{"n_layer": 14, "d_model": 320, "n_experts": 64, "experts_per_token": 4, "d_expert": 64, "d_shared_expert": 128, "activation": "swiglu", "moe_layers": [1, 3, 5, 7, 9, 11, 13], "router_score": "softmax", "normalize_top_k": true, "routed_scale": 1.0, "balance_loss": 0.00467, "balance_bias": false, "init_std_router": 0.0138, "lr_router": 0.000208, "n_head": 10, "n_kv_head": 2, "head_dim": 32, "vocab_size": 16384, "norm": "rmsnorm", "norm_place": "pre", "norm_eps": 1e-06, "positions": "rope", "rope_base": 10000.0, "rope_fraction": 0.5, "qk_norm": true, "attn_scale": 0.177, "tie_embeddings": true, "parallel_block": false, "init": "uniform", "init_std_qkv": 0.027, "init_std_o": 0.0336, "init_std_up": 0.0387, "init_std_down": 0.0387, "optimizer": "muon_hyperball", "lr": 0.0147, "beta1": 0.95, "weight_decay": 0.0, "lr_head": 0.00856, "warmup_steps": 50, "schedule": "wsd", "decay_fraction": 1.0, "decay_shape": "linear", "final_lr_fraction": 0.0, "batch_tokens": [32768, 65536, 98304], "seq_len": 512, "doc_mask": false, "train_tokens": 272800000, "steps": 4588, "dataset": "wikipedia_en"}
Below are experts of layer 5 (counted from 0) of a mixture-of-experts language model. Rows are named router (the router's row for the expert), gate (a neuron's input weights, with its number), up (a neuron's input weights, with its number) and show model dimensions 0-159. Each number is 500 + 40 x the weight over its row's rms, rounded and kept within 0 to 999. Numbers have three digits each.
After each expert's rows: "mostly gets" lists some tokens that are sent to it at least half of the time. This comes from a sample of Wikipedia text that the model never trained on.

# expert 14
router:494450486497534564520462507552425469572478470485510423476535434491439454578441487565459464498484472504521404442494474451526526561475493503534458488524541472571434486533504429552562492561529472469481496572527426572498526478559460498516497494469447476471498472450464478520457476503475476468463587501533477468446517498449422512530533543483471483438454510468527554524524493543491574545504489486455454473463489463519572385538575460467480505530542478466453477559477560530425445494543507
gate0:468483525517479516535460521469510501491516544470458508464508457463458444515450541494550511514527497519490466549423411517537451471473497544457455524459476547593461578450407508500447485531498478529511468445546500552505493490490594576487529481498517537543518483498540513568462416490514501483540487485393420479487464467513496539432565502573473497525576485509473527486462478462520462524486459465478496500528511504488476496513475477516562548460522533544515546554523505491614480502464452
up0:574517455478579527466465485485490545478453462486539520529475576560541554479551474487459525499495491451523508461508554436521499469489515496475475514542539491465596424514493543483486497475449514469504564548460519489524452489523453501498426577481491473457431530507489470448555505530479534509509451503534522510562527539515497541529450506421514518493414460521557472482522465514502559498468561511545566526463497554539466478480534439535447419498435484452534429472488498535426465442558515
gate1:530431474494553508488447519480464525516562444459521514488535467489568515523502472495587487465529537447542486514450423508536469468475570552502461488502497494465486583460532544486459474524543442511496568475432473523454527498474472495457535531474495482567455488499561476494456525517496500496617574486472545463483514566506494522551514502428447434483548509460431497429537551584480461522601513574467463460532559509474545513481486468522492574563520536517496511474511488459461495478419419
up1:483508456477474479521500491490453490498473512473516492414517490553503444488538486517391526477520479498455558494462406510535529535523492453578497524577595473496584605473574468529526498502543519510492490520476448491538503557446509457451569508484503515477549468474512482519541511477493584457540539528456462494561512472500454526483499518475441580514517489442451478482493475470496436490406441452563467453536433477454471445438477435499487539544459482512525506535490503496495527472495494
gate2:565468462508505573554524490552505497573491488513581520492533473543454512491480393506517566521494561546535476432463541507589520484517480472460451516571537550448550536444422475507484513514491531550523501524461527539495491432493434428492560490575511533506535548500503479460517557444529492475519455483419533554443479518542492578494519495494513543538448520566562574488488517522479525526435478527517505477529551452473501524545504479452533466573446502500495439428533530475426528419504458
up2:475508493491406494549524491456491502468467491495482484459544439510490488460532404507500478546479469547490471545537591511509502461509498547512482498447504521506516488529507555493449475520481524590490529511497511479530466506422533512461506503522484496493550473502487451540519522535493489532506526445474600502484514480509468389486511504494484463527441502464466520515485517549506430486442523467488435466459569479518475532419473531556496466513482561606490510457419533504502493451436447
gate3:494513516506491531581554499556473525433533427506504500495496445496519470473433473537422559531519578459537466547515543432536508520550578538460515539423461461510493530491504518447467475494510461528505551519469568530542540505486524538450543543485501504519584517494521500561471470519560484424504415428503496505546482532533456555381507494447545469471487528524580490471499479468491547502498535517441525472495486501534486503521511473504526497542505515480439596525484451499468444506412522
up3:427463504507526457520494471531487569469463365475481484458483433488548498553445496506436497493480556464479555504514472440483503440542489504450539588472491460489533479500530485456508552528479508535506486497560568507540534543548512486563486526532486476573481481505504516528511490559547570504428554459473557437482501492549437530476479515486533567464502496493513441527567514464501565522522546453542513466500427474481446440494515505570443465529484447519506493485539526471503450563492468
gate4:520501422504509497514516532506564549492447502481471521466545473526426516496461472464553481491486486448457533519529495479579569525483503569445505497489537538569465515610492489465577462479474507477499526461471537484518507428524449491452494495472495523495484484502532489501477429538510471480460561462480408499530492558430527470572513512525476457478450506545546525467466537466491515496568549433474601496571487542494505511483533452488477473452509503544522461458515577508536472461496563
up4:456458489489595554569472511474528427435440508487518467530487533537419496430569503497482465420531549460491533489536484444449430481559488495424491494480532497500503465441512539503561513539554569547488505474439499531447459469439481505457471520530487476487434559515521462528464496523566532545535565588465491460500513443500541443398516454501538471509496487492468494482522482458498476498489443519512465523478549524510512509491524483469459551424568556488488552473489484500472518480501488
gate5:529454521495572518511561524438518482479514448502548514519533501467516469596467450571507471461497512508546546495495504481537512492502439476576450501497459467466492504488602487502488501588461502549502464496455448525482524428533419530532539508499498508518521425501523497585506444488472500499542452524500385530529488494513476523567449483475504521448533516434500527463518564546494524502524515482540473532585506508566483504544490465500539542497506462557540500487485478360440523486531525
up5:516398576507538453523534510486466476484492441487576499528515464462544423551483447566462483464487540498546524491513434444516466474498512517547473473478503437481455525523613506489480539579460478502506490461493481513527511448539557503496557546564493542510478430517522468543483425503496522506528445511487431509523492480521484486546465441439504509479548494456475513483585573543514517520474518480561498567577486536549444526490490483509514537464526482511535495470452468454499542486518503
mostly gets: ";", "\". ", ").", "); ", "). ", "However"

# expert 22
router:536542519471419502490474410493517416501447473537543462573495507466510531493553453543500506532553475481519542505555523595412528480521519561474521455512527524487452501500541480482422501447470489457478546532438481539485521520472521467504495555535504529440510468476470481513490518400422496514526481518485567509493470450421489553564527509490538460543475469506500558468449494520453516496534464535483452518522443540471533440525442442495485397554527522447491520456518496443514463514467440
gate0:511507427503534616505512520522468553542413502536538505479491489536472465494533446454454488478485437531503481515392525493543454493496454446442508506550525487505502482475518509509539484537476520469515486565473548505413455505477530421482493522567504550500471500515539518553471525451503494429471462621489420508500491497644503482529438508432491466507507499452495529448488507471502489511486505496546432475548528608529543492520517588542502539501470464460524502569516540495458513562502517
up0:514517548510523560436520494547512515515429485485487499454517482541549532546527449481481507499467468528495508536524548541561508508475511516519482534535526548540520548490559572461504465613471429504506522579487512508505430523492500586491428523594502482561467512505528518563510449489474518465555529459486473499458502564529576519491478513486512521500455509482590525533558423499509454519508602477488558468552546512548570505541523544495471524539440548540493467557553523454467465516468554
gate1:415480458501506469478483525448541516572479494518494500441422524440527399444507488508476590493529511524541584520491522511527491492594489521582534476451449460490489522489573494523507552557500444457503476502539498484487499485504478498483480438520520488537490516528477517601547445440512503556542459539526450528507475502400447525574465472488504466540477477493499507457561518533509470514558520487468456472495502441526538574591546509481538486588460503490534482555546508462444486483511488
up1:549485484480565519482484529481515416448513439501513497550559504529430584481531497524513473563470474503463489559477493535502472504474533454440446562574463518551546432476546495547529543475459559540497499499501445506498473433520448570450529475470490512401485482479490487550533500532525504486539487463505549466483529458544529443507461429514504473471526509491467485455542444516480452466489527513481423478468565509501526561526509483494532442473552542515490550547466504520529473545546533
gate2:467566469483427475470532456485481474513398496504548491511517446511533515491477433452471488516533468491479530468533479425531504458484508534500516500555449473496510556405498477525467502431510418531495547493516572541522499559596544431467534556569491481457551505502510547469487541484443522525490521500514517542448490550512458545516532490494535452500486457480526472474473425506483471532616512524487473473543487531554492474472523469463570512550509462505522565436565500558478490445475540
up2:465512500492505448443485535490485554552462537482536503493561504424544477500460545511452480553501501507527449505521526499494485522529491481525563538567559534517511525432454452479457442383565442487500524437499581558479573479538541478526482522588505457414517525499504514505447545534479498538466500519507552535460496527607530493507525483539523431538510481526512512428497490511512569541414424550573479498472513493550594530457543595516537481572481432477505467432509511523448542486437496
gate3:484474573497514495511469500564495477474508513476460500552553488560529469492498468493449509514492543521533570498504531470569534535461497478472502562566469531576519527475478485449542522460506471505503453503488532519454536448433475464497480547486498517463495516489562508446559508545488443485495557526469595447475491486487505488484577544474490601518506542529461443523464589505504492492478501496521448420539410479574470485481519464478545492546511530517527391548462521538521497575450563
up3:545438549501468484492613505537503380428519541556476497412477478499367446527511545488528521561488462548518534546463493549484525528452471509476464515451441503555518466553473469519535510536524458490507504532411469489496510407457458535478559480519513496467459461508486512541485465517522576522496472509517529537461485547447531443532508499497461536549479503554520535490544498508532478494486496508480421471459515583512533553413486409475503488447473563492506549489494506435478488547538566
gate4:501555471496506505460522493446488443488431518500527514470477466540494559466506539469482443471472501542510597521415459489443509504543474519406548435515564456541484439560461484491523523537516431500506579475554524517532532538461560546527477519627515530550588517522492533453534552502516523520499550471598432571590494445421552438496484498538516515530470520568444455497466492473500491528521486537446505436555582486493566467511493557515535434502459492462512474499458477549544519439511496
up4:498466566511508547546446451480464554457577500491505497435515532517544493447462428522467568537486523510521442414547506477525501516513494537508478582430477552507531481493458517497441432487487504562492524541455563495572490436518501543534406520406501448462514473493476498456460490515551537487536506469500480439564505517486421467505494518502500609443530501428521500545504503480483513514513500480487541570502532501573508504535482486438492480508531569461496541495532574433478505619555443
gate5:547470474486454507424539488489535475525508552546479504515524531497475556530466452464492534507519499525489462571498534487430563514524451496506495525490494509464513444507538495492530472547566525460496476494527453420541499446527431515496457546441506454540557437517531478545478458526489401395499478461502466522471469457468441454562507545473478471466511496591483452507485511483518490500528429521497458495462417484492465522444482485453451502582394437558510498421459430504526527421539478
up5:496563532504473524496485534563513496565455611429583494484502458503413420501493558473451494485483491562475558419443433438475499507456507490431441485479502473442481459506535505553523508503478454501489502457456520515470530516485474523568436434439491465509529534493478524479539455502470510599493479514488494488520518519519499490464493481516443560544512496468486549457507537519475524509488629516456510589562510479459533473510491468509485467540459580480527524528472526512506495517540580
mostly gets: "ro", "ri", "ü", "oo", "y", "go"

# expert 17
router:547544419445578527494487422551436533536543489559554477480540494497462498596438480466462497460541455536503473470473501553550452577432541503499483463504445506504520553540508536484522504475523482428449505500517592472492510478443483460481534492472475557513487564443464479567576458523479521490445548528474521534507491505562482488515513534447536537504594577491490452542496385495526494452486555546482518523452504422516549478442491447480532490489550529446471542509470530514473452540513531
gate0:484511546524615545469517456575520476505505531486497510557425493479544369512496491482523536470505501548432504527551501490512499482454520533441582554471535473506536520530547561446498571499516537494495413431481598530523513509519506496508518541534506487505455454498528496519562530516540531501472587488491497496487478460486480545455460508511446527486479473620415467479456541485527536479545527534462502467450491488536495396505503533524522465612522502442452463483449513523437438546472513
up0:515454414485432390530547524450463563489479486503476491423562518491473572489526500540492471502522534461561575498442522476496462512601513462545430472517492531483473483472485477509503453507467451516517600510482441491494480457474484464518488464468498497491543543505474512514409450494451434493523481521468485506552512519544518487559546496497528461517536537435568546543524431498484469522448468488550557567524512509438458605511490488510481500366498453534577558538577492515542541472533483
gate1:509506510500480576528532490569519539488497454478489491470463518541441489500429550442506535498505530471465562494492453428558540561512511465454524487515444508564482488509438424513503495408543512505488552506462428480533462441485493477490498493504487480498473520508487475487461502460491544439488505486524399458507497533462508525488513463405551537510464520567490474482500477468520490512493485563442376462606495479487544460526486503431500495507473453474443463481516504529472485498563505
up1:457551506478463442447410470453509523500512506485415509509504503444529548475507465562481485507526504502582466483491546551430534496503506570597512524505509526505517541506472572540473481546474480542508527458511509484511525522527438517446462512378508507526520463499477480494516476467424608562546516494510558521570504421532516481536533473531506446494543428485518546516521555507504478503582442478569575500485538457520485532486488437514486525495473509580490482539477484577535497475460487
gate2:456529471501477514419514585502435609496511527546366523489484492431370512519559543498436467575462468531507504499537438566556518560524426558572517483520496562503517479524472488471490556467449523503490509421525488561539487490474486484504464500519497484467544520513564490574463490517570514531583530499549465471455477516534483517557543456482485504476448554480439543485515535445509517506551521533475586537489531514516525596477501464481552512479517494502497523483559508455497493580570566
up2:503561523497528457469515568534447543548545498514422529519496469554423483453550500503502541559466506501469508472547516556537554516495460481537434528521502536443396469473495451481529570537464573433500457472488536494491479434460479512495486517475500485426514482519520498541472482496489495513595572440497492480547491513433609526553474460468458499508528480447466540525531494445480567516518569484412617495514521516500519539452562477537446452473524465548499426481519474558538531520566552
gate3:496538516506553488533510553449442473507449546558473491524544429561490446532455499485450456524491536540454487479540448543551497516559503529448516575472485524423460493524406494530500462445483450513507476417482502507515477489530493573449554534557508477459474552497555516513500465559533405522523515482575483508522493503484534488472510572465444533488566532528527538541547455546516438499489551393561461483514501463559493461482459525482545461512430528457491514498517486594460428424499505
up3:492489450504468501460461430539519506512471495510553502516505546454457570478564500551541542528489485450555534485483536474458542525491553511599566497545461537577455503524541472507466545560530529447483496532452467481506550542456529457503473491500483522489523490518443492558497523473516577494432546529529543492489536466494481530504521441482539500438395449518498446499441467452501566487543530590509488499494464508471582562511506513573502527567499444525504480509476477442545506534485538
gate4:516500477519452484504488467487485473412491519472530489554533489499475478614497509471585429526486449508526437469488444540547551479426473501509515525517421513472503458559575558471566549532533495407513533525543543554506491501543399482508457541437509463523520440489531518531550576484485530443440490507502486405460485550456484474541445472586494497441531497507422469443463448477509480491488495527499495465551494538561479505495499541491487495544533501418553439542530481631459571535494502
up4:529457548518444503454478556453498440540492610474504503511532501543436504492530497499446482517553543503524539482472547452517554536529478509451491564582510512516524424547426542517484574443488449517494466490466445548515486543538515558506556518490499588492538494492446533532528484486505492441502560440484453518492479515455500466510512469510510534465492455541563463479463529525499555508526551446492494478504450491540537492438477507430435541550548497527475436468545525471429490582540447
gate5:476514497505472520468505520530458515505467590531506522530470541516542538474512567481539517526528544440494505490552473451552425541517489518434477499528513530519511516456467520528423481507418453374493428534520505567498440502566478478478508552574510515525497497510520548527501493500446531531566561486462494491490476522488524594464503483475487550472481514528481441501491423500504549506516533457490426499539477565519588508503506538488481498523543549442510555543558532543508553590486464
up5:488525535501574488605483501484452497512481480518529487490495522527499460453406538518509547431494511490506503453550519498488516546489510494468460505505584509488470517512397424478506565474588520557503563458481495533515468505517445437536551463515492561456507519512490477506448541507458454547567597516527519533595509493478456516566501470525493542483504508470434416515503432515460530502538439513483477544508513527502511447496532479528499478460508530478498422519560488470487489490485529
mostly gets: "= ", "=", "→ ", "\": ", "also", ": "

# expert 34
router:452593477447486533563529508410427479502456490433499553554496548486522477532572564519473511502490456451540440526510479512450555519562496468547522496457554443496451482501455431542484497473477453551478445449503517488537539540526477488523552571526512510485540546500543502565433527461503448528466522535465576525454541457506505565497545462562436487551495438486500470478442497527534497459495484486566457492541487471475480459522483490480499491525456508575517456493514464578466504489438540
gate0:544503548516464455486601519581449468548471478464512503474475457481562495470452511487477516499453499498578539514572420516525497450527498540535578482541479463485506536548460515477484534438571484534482518449521507529510460476417444564449530519500494467484520466507541497552503568495506492472503541444499447477456509460495504505497483584513465526553468481480529519502427396487521435498615535507460462491452467527514470514459547489509523508508453538580514543428460474529495471458486565
up0:518533515531522445490533470543500521528472484471518501463491466480588467464465518489536493497449508466565553528581408490528481464507523502530564525580527461479533558520438524474522508473551501530487481416549508550521468530444426560465518529502495429484540475512523497535505544475497452487499512419486431474425517472455547513454499526556471532577414466459507506527445426476522402496580525473460508497440486521515421518490558506506552538472452502550533512445449494509502486495490603
gate1:520517518483522548490520471480461554559530528513515501482413524532506503585472544519489515463500440510473537588503494515482478523457463417546498493528550523508523469425530519458464564531516476517489476477447449456428444471490539556535471526592502446519496497494444487561494480479464516500485550506535426581587514508533512451487496493451506530568469596486454503508519571550472522492460457469417544523489487438530471483454531514591488479519453511485563460542507505507479485490519531
up1:462413534494461547511526538430557446553536423563551505480506449511467520537509467501521499468524511530488507460437482506520476517501418546511488504491546551512428468488476494487492501445461496560498471422443394510407500415481499531524525520479515519494437538512514492464507511516519445551497435513501565500464480530577483489529511445578455450478429469474461569482482558517503459501518500494484494527569486468422530501536474461493513507517490431443430483524454504499568528478505525
gate2:529477432491467542539514502480458547532469458465526505473474523478516400453467533494454542521530478513538428451509482528545525556515420483538494546565527467448488503507481463557490480531545548479512491448578574514501467441486493451519544504565516546489546469493515530519461480466472512541498538488488447511532485461502515471544563491414488500425512447551582501446542588458522410483603498537507505526554538420460447508538502483463461509558519511573524513465513534465444538453547415
up2:504477497505560478510473529489572449481505547475481495478583506461502566495503457526493468478495531535487539547506502488444516492523543560427543511478488498516516534521500541467486554501460477493480464529405418544494542524547542530488439494466485493460398498495475475481573560545461464494496521440494531504449519506477475509469477461566485515540407503544484478525405463501481596501444495477476539483433465546527529488468502551520541432477472463468466553539506439498530440533473558
gate3:508539512495459485523562544523539474499524577514522495506530501530482455506547528522504488450519460531482586481468530499505515462466478461555517486532461516514518522481559510506520464568467452506490517495420530466452515473571478505546547540505495494516486499499525484457494465509520513523498506509431507501507498530557517507533528555568485533494478564551481495519454563513493546473444467509498576486513442529533556591479466496469468448568430559497535532531426468551526462458473512
up3:554431428484479465450430467443468543504543535472490508477512505458510495516504559525541493506488529457537434483442421517430497477532520587555465544425498478505542520514419502478537514477515546543506474559505568510509473446457553501489490485532500444454457549503476526469564478536551557484453500549493470511500511495454478429517473458502468506492494469451498510478600431561507454477496550503490548469397567491502459458463492447500503486538483528514498538493513496485484455504540502
gate4:485476558507525541510463467547534457515368470493499497462497491460488476537464524525484596522463520549475495514522599508543436457460475555483493474460429537535483470466498516508483524440458448460502522505460443527458501460456520520530599480539505491500566579497489540504519490528510463430421457489450520445460520485581461571521525493535500443463480528437536563500570454496514528512503502461493505513562494569518434516463501509532476505458516567467521469547412502540497530502461459
up4:520536525525512500462486513462545493508507476523504502474405463419472548571418558546558532517494467542491508494524529481470515482483465514567554475544492503500504544495473467482431487455446424465513461511462480491411514472494475551522485564454520455466503601507488572521497487494526490406466512531448500455460524517506524540456547509576519452553511543436500589456547462467502484504539527512483529496423521480468531561484480581520545514513510600487509455512453530500453524565472454
gate5:472472481513451508581437459483534495533499487572507517564486456418457473499436545467522505423468526472571513492421446491475480512541503474476517553526511464461536479472474490579536496479376519522522514569486514541443497431511455432434582485468508460530496469509514488539484465528608565465439394525441550460557520551559472603463458525475462485486511517493510490520534502552505455555522409533561516476480438516546482454531487529464491527482513497454503477512557525520496506555510555
up5:517451468516439475511435483496473543519479515530464519539499449459454464510403560462478497530433489478510480465460538547488501511538503425534521511500504453456474514503482516571499474501427516608518455611458503490520484438553449465484567444510505443532521464507537518473474456548619575520473387482468570472572517485537508596469466548495517437516529552410519555517542499539483452545480482516515504508508490535466483464553494506481479583491583586468502470516564555536479529482508530
mostly gets: "first ", "second ", "third ", "early ", "final ", "First "

# expert 8
router:426486480498514581491557558463465527543467491445465590599422556525594456501542455498480500472514485450499514502466447539462514536515608464521557522472464568472506447452491491525449508506593554611434572458529469461511582560553476493425461528527448518421500499503508491486471485472527426440481515557479552563511497550493458506572488481505492443561530514521529536450500510465540448572456522482473448477498564487487528548549470528519483590520539545494491504451444470460502555537548532
gate0:517485585518567562534460462444443572474503477494475514469526478448500462540423487474436526508506456471471509489528553525491463472431452534492451387544488489474523503504511466513494568475522514544517498504484489466484449549503538496490498487524518496555475475500530497497538495503488541433486403558475417527540517501497547467522494505489512527486456442450430587522426465528508453485500559502521498481544493461441463529455564505511568417574517482568515535519557541539474452551473484
up0:523518531509568543544522416495409549473494470488521516501492487422526439544410508494431584428511477488489498488538537536495435459402466513542441413496398474481507495479549460526484521521526531515498464490510471420513501587500570466501468527517501512510474506496488493449529448484488539419479455547472447493526507487557554490496507466468533547489509468438456598492458494538499471483495524518428473526523497479450548472489549546509496433535538488527517553499476511504494481529486574
gate1:453552531511414494508466455547496534488495472514488509449492539548503486515449478481497479535510554507503472449464422561478492540436470472462524516550503466513481490438510468495560493513536537456504482603504472467498515461494468476434479480446505496510480460495512487473539500471476488563452530471491484497498495529500528532496564548531544523484482479499429547447557480522511514503471524480484501418424502481531528587528503484467519512574511613423502504486541510472536602544446505
up1:434499508508503483502586467548490546512555480478498506452449541507495419474461464461513484541515555478539495500473461610530534507435515485482557510521508456465525487408534448530454466460488449496514481521452496490518509456509469453416506391431507493492501472486542505532583498500481496516544472465520476539574499495481545548598472534535508499474506433449434489526556563517512525530522524511543517423476510432554598526538513511488493550510420511514482411513499536485531484502524482
gate2:467481485508527543453510559478536430474497443455476518555517505560518573509495474493465504522473525424471458478522486404509494507487558524505588559520484527502529511523491438469501497503453523522512528478470556492470555509519489431563461485540499497558529473510468538541472442492518528507551517518443498511494494527527486511509525481456456507454459475503589521459422438462497518555503550473513441540485491460513532482487529567444535552364455548435539504554539456567438499579505587
up2:470456531489514480550547470526581496490463487524478500541444470539465506499565495500462522413536495497511416545478479506543531557544499505485476441481554471559530456448467514492480501522492510523514511562528488557563460522530422550476520508528500548543499491497497543536437561526517514516515520425492505592515515544488386429481488555428512570557536479475422526464487536477498481480489544512546472539438453447591434454534508470586452459473523548517512557500457435450505473457554506
gate3:463557457498527514433486507459533512399490476479429488470532459467481537436466440457526448489502477504533514563503523481498499472496432536498493447406543531437506442478477525493525557465496552488495529525505531510542558483419525470402483548538484472490523492501502541575481433522572432477506498492491444591498501530579484455532527487577520441457512556536523481504534521443469499497468493499532517488478502568496469546575527519562510518472587521522495492468549566498497466545558446
up3:443441476511509510460520505455487530537484453537527515521533585482506475498497506515470553568486545533479519487494570510524554620537520504481506457563417496520516477534510480513487519504507515548492504488465530451520503505521534489527467542495503512475526522503467449528537492539500528504464535446478517478515508477539404577459520524433479544485549464525534551554531433553504583534559543495451438558503511453518561497519504518433510469429529546518451492506485496505430492530509485
gate4:474458502507429496535551529524515513502517495533454490536516420536440547506494469510524496537534437443525501595516440508486523462487575434457552535499494487488500532490492492484488460534540475452509476514505510516479532441496551529499583515448503530619553472493513507480495507479587545530506480499455558456541504500479498491470531507458545489455435516517481427440542488537505464534491566459512492406498456505480454489465529492493555483515419513488569498452533498468589478504493449
up4:514511564502555527463474511510430499548576583493549504503448571469520500565499502518468500466485536572425442391447514446498435536489492546493463545438490521411393557471441488464533504547530543459483505510452506510503505554502548543479432466479488516425434570526516509514485523517400500527545501541563460521493509525475542546527515522481515466652549506498515486476483420508496472515473491468497504502469564500481509463476454493500487528539448451491478538481496468445450516420453420
gate5:518487490513539539508481532504549512516538546519499516496527502463550482508486536432433569506485503519528496514461527620458484498514577469526481542446457505496517473478469445421486454466553521447535573508517495511555463497615492526462414523535516462491516496527569542503515487496466500431468491450485460570512480515421500519600457535534428511495548534508551531503482638556515467553492457475531477486544521566481435511459503538561520572550499536555458505461479487449542529497512567
up5:452503529504441484487541453511512533463494461500533493559560487556471568517557478550509380543477502499463546505525459460504592490484415509509479535491446517515477523496504528604475508514503452451478466475530514453496550533471559495523494457483491514552542557478452517512510482558537493613526472519515507464550498501560436472466519524559527434533459444476444454509466447469490530479463492485489442477417494504522553480489489459472465488429558463488500466459527518549477505515429461
mostly gets: "this ", "This ", "second ", "another ", "An ", "some "

# expert 44
router:561495495443452435453511438499474580540549473413460538498554496493494518508505436556503465566554477495525518491484450567580498512475431464537525517537445436488446458500592478526530537570474512527506517447580493556505493576517577502528452520482496539437479501445470465546562515456457515490475540486497529537493519508496470495550437548522516551430474457428471532516579591452472483461543508447435435466454486501442464502473521471538498469449495489503518475554449516529434416462509479
gate0:484507452521511551468518488537461593469529546560544510591437506510515545559509545503525499515532527399514497498506519560519455492544434494464472485536479451582513501523494511456563527492468474467528508528548518512442481508555476452513513584484511522467486506488523510429426532541490618477436479534504471506525500474519489565526573474482533456496456453539533573498535425557523491499533522481435469503531432448499560472490491537468454512602505448554523524568499554574486568492530523
up0:487474502503488550439525576548411555463513477544513500536497524460487550539517503500536489459507541457478520571464487555541491473531481500480518502577542513579526469515565484468517508442496458466502508488520523525430484501538450476521515529503491504514459499485532535447393525538494584454438461536483507483482510465544537539560557481530479475475472432502601586497492501517518499496561463484431465519515448531486549524586468521496460437612510438505507613559532534592493558463507411
gate1:511489530484544531485477465543563525486488528532507518413500465452546539505505516497501511495514476484535548487527522484529528522489473599452484501561494554449471458488518477461485502513548515443519503585559548499536508543517566538509451464409506491499488526489479482451479514507520532407523512638484490527545477560520506513507470483502556463512441474501392550483501453498510530521481501410466472473545516487596564470433517573466516532508418426477455540482422395464466519562522440
up1:516514422506547513513516465480468371537432499485447486486441525557416464505503519507537532562522497575459528510507517508504400526545472482491459443433451455517455487513553509448455451508499490550492524541490421528472514502431470497480561449566498486486493476489513447569493505407513524572471493480489457543483489500392509585470452557449467508465479498513469495452438563440489522495454485474494521487533516468517530511531525509557457493522587574553458443509565563508477493533540497
gate2:520520494497347471442537511481491568492540452477567496448477549515537463509439437477516492463504528397425540493547504511565448506515507485531485568553515516462496474477550501522480588424483489531493501510525559511446460473464519436517461507512498513494498548486541506452510475510483560535508570524530506513447484461503482524501564489453478494528517490446567526553495422494495476510486460495487529508560576493554529488526517507533557503461457522413498541542495539481517491436466527
up2:492529555502540580536510504466529423559467561508458501578460463465446547544505542524505463506492381565458437569478506487477452506467444460459482494437429486503480573484478530484468471553553595486501581504532472540528553523488548485489472582589504462480480502506468501484570564516468499462463475482484537507441497487521459596569423517512544434535495463531480528504555503522526504522468500479487449538430443518512434521445522510480475529390487401543539460516420540478537446556493416
gate3:469499494508516550474503530457510485540545444451423511474464495461508467550453448471517592424471460464489558451458427505526517468553477485538485560554484523492517552429526497480554496494509499425522484587492526576546491503561443554463479467499516467575474505512500552568482519469556507513473550503472455499465471549548456495456527481464482517479581472471477574509494487466511558490503535469518493492545513505560438533530525521570492492576554514599528513482527498512477496451484493
up3:547460491493472491520521458523499551463443576541495505545459514504516586511527529471471448435525559498442458526485534425478551511462453519400488505493527433488480410538502475515509458462543564483498466489493405472457533476451479510556469464514494526439487512491484490490485471519464582476488572495576503485508513477521521555565507561537529455454471440558489479492507476509506454525522475499494524540508487475448524464466509454419485497501428480420483499451421547517506483519548539
gate4:478507528494481507479459497498516523451462524563486525502528395494452468506466493457533516451436485461466480455541528589506565509506545452477475508499408442531513585576416517536489537484494479506502504492451495510477513515492494484580542534462500478508536499495514502549486521501446546446492557472504543486519490573500577415479541460572534521504540585490487516558527499499498509506513535486469474471624547557527532470413503501548516503426431540427520535539528438482477515553481572
up4:567505523522466526496490438517474514506549553463456492594491531438453480514462519503492468485534486473520475479479543483441551498495501530512450491564557505556470479533497478515466465549521504524504510564529455526554516508490562478442551455468498530464517487495511502534495514418531445534508485519520516518473517449439452573522464475464463540440540504516604558452442479483506482488529500491454465511428513424569553413521473439505465487496531513551443447476446505454526496578523417
gate5:523487506501400525511438480415515547452554430539557505480514488570463446462396530529549502468493551503527489466457522472498525527469483466478465548462552493490470573444508507573572509499539424517492476439493496525393477487478467550546475470518504454516480502508498471466566469518469464536514492469526528500473497550503485556529535491522492480474447477547492444505538497557520518507549548512495406488560506531541552499539514492526491498579441518488489516514520499532503521533502591
up5:489502459507428553438475438518520604457544468527496477495518412491525479526450487493432473529478528534580569412531517407518476541515475547433569478521464467527552500510542484498463504511460558539511511450590475451473509545527489536472470518424509484545539464512511502504472521522551418473454504527488505428487476516546509470501532485498503495508584500551540467480592469499520476540504488510519497389510457533524484546485537512526535461436483517453480513554469528456532488460506497
mostly gets: "\n  ", "\n    ", "later", "Released", "(", "(\""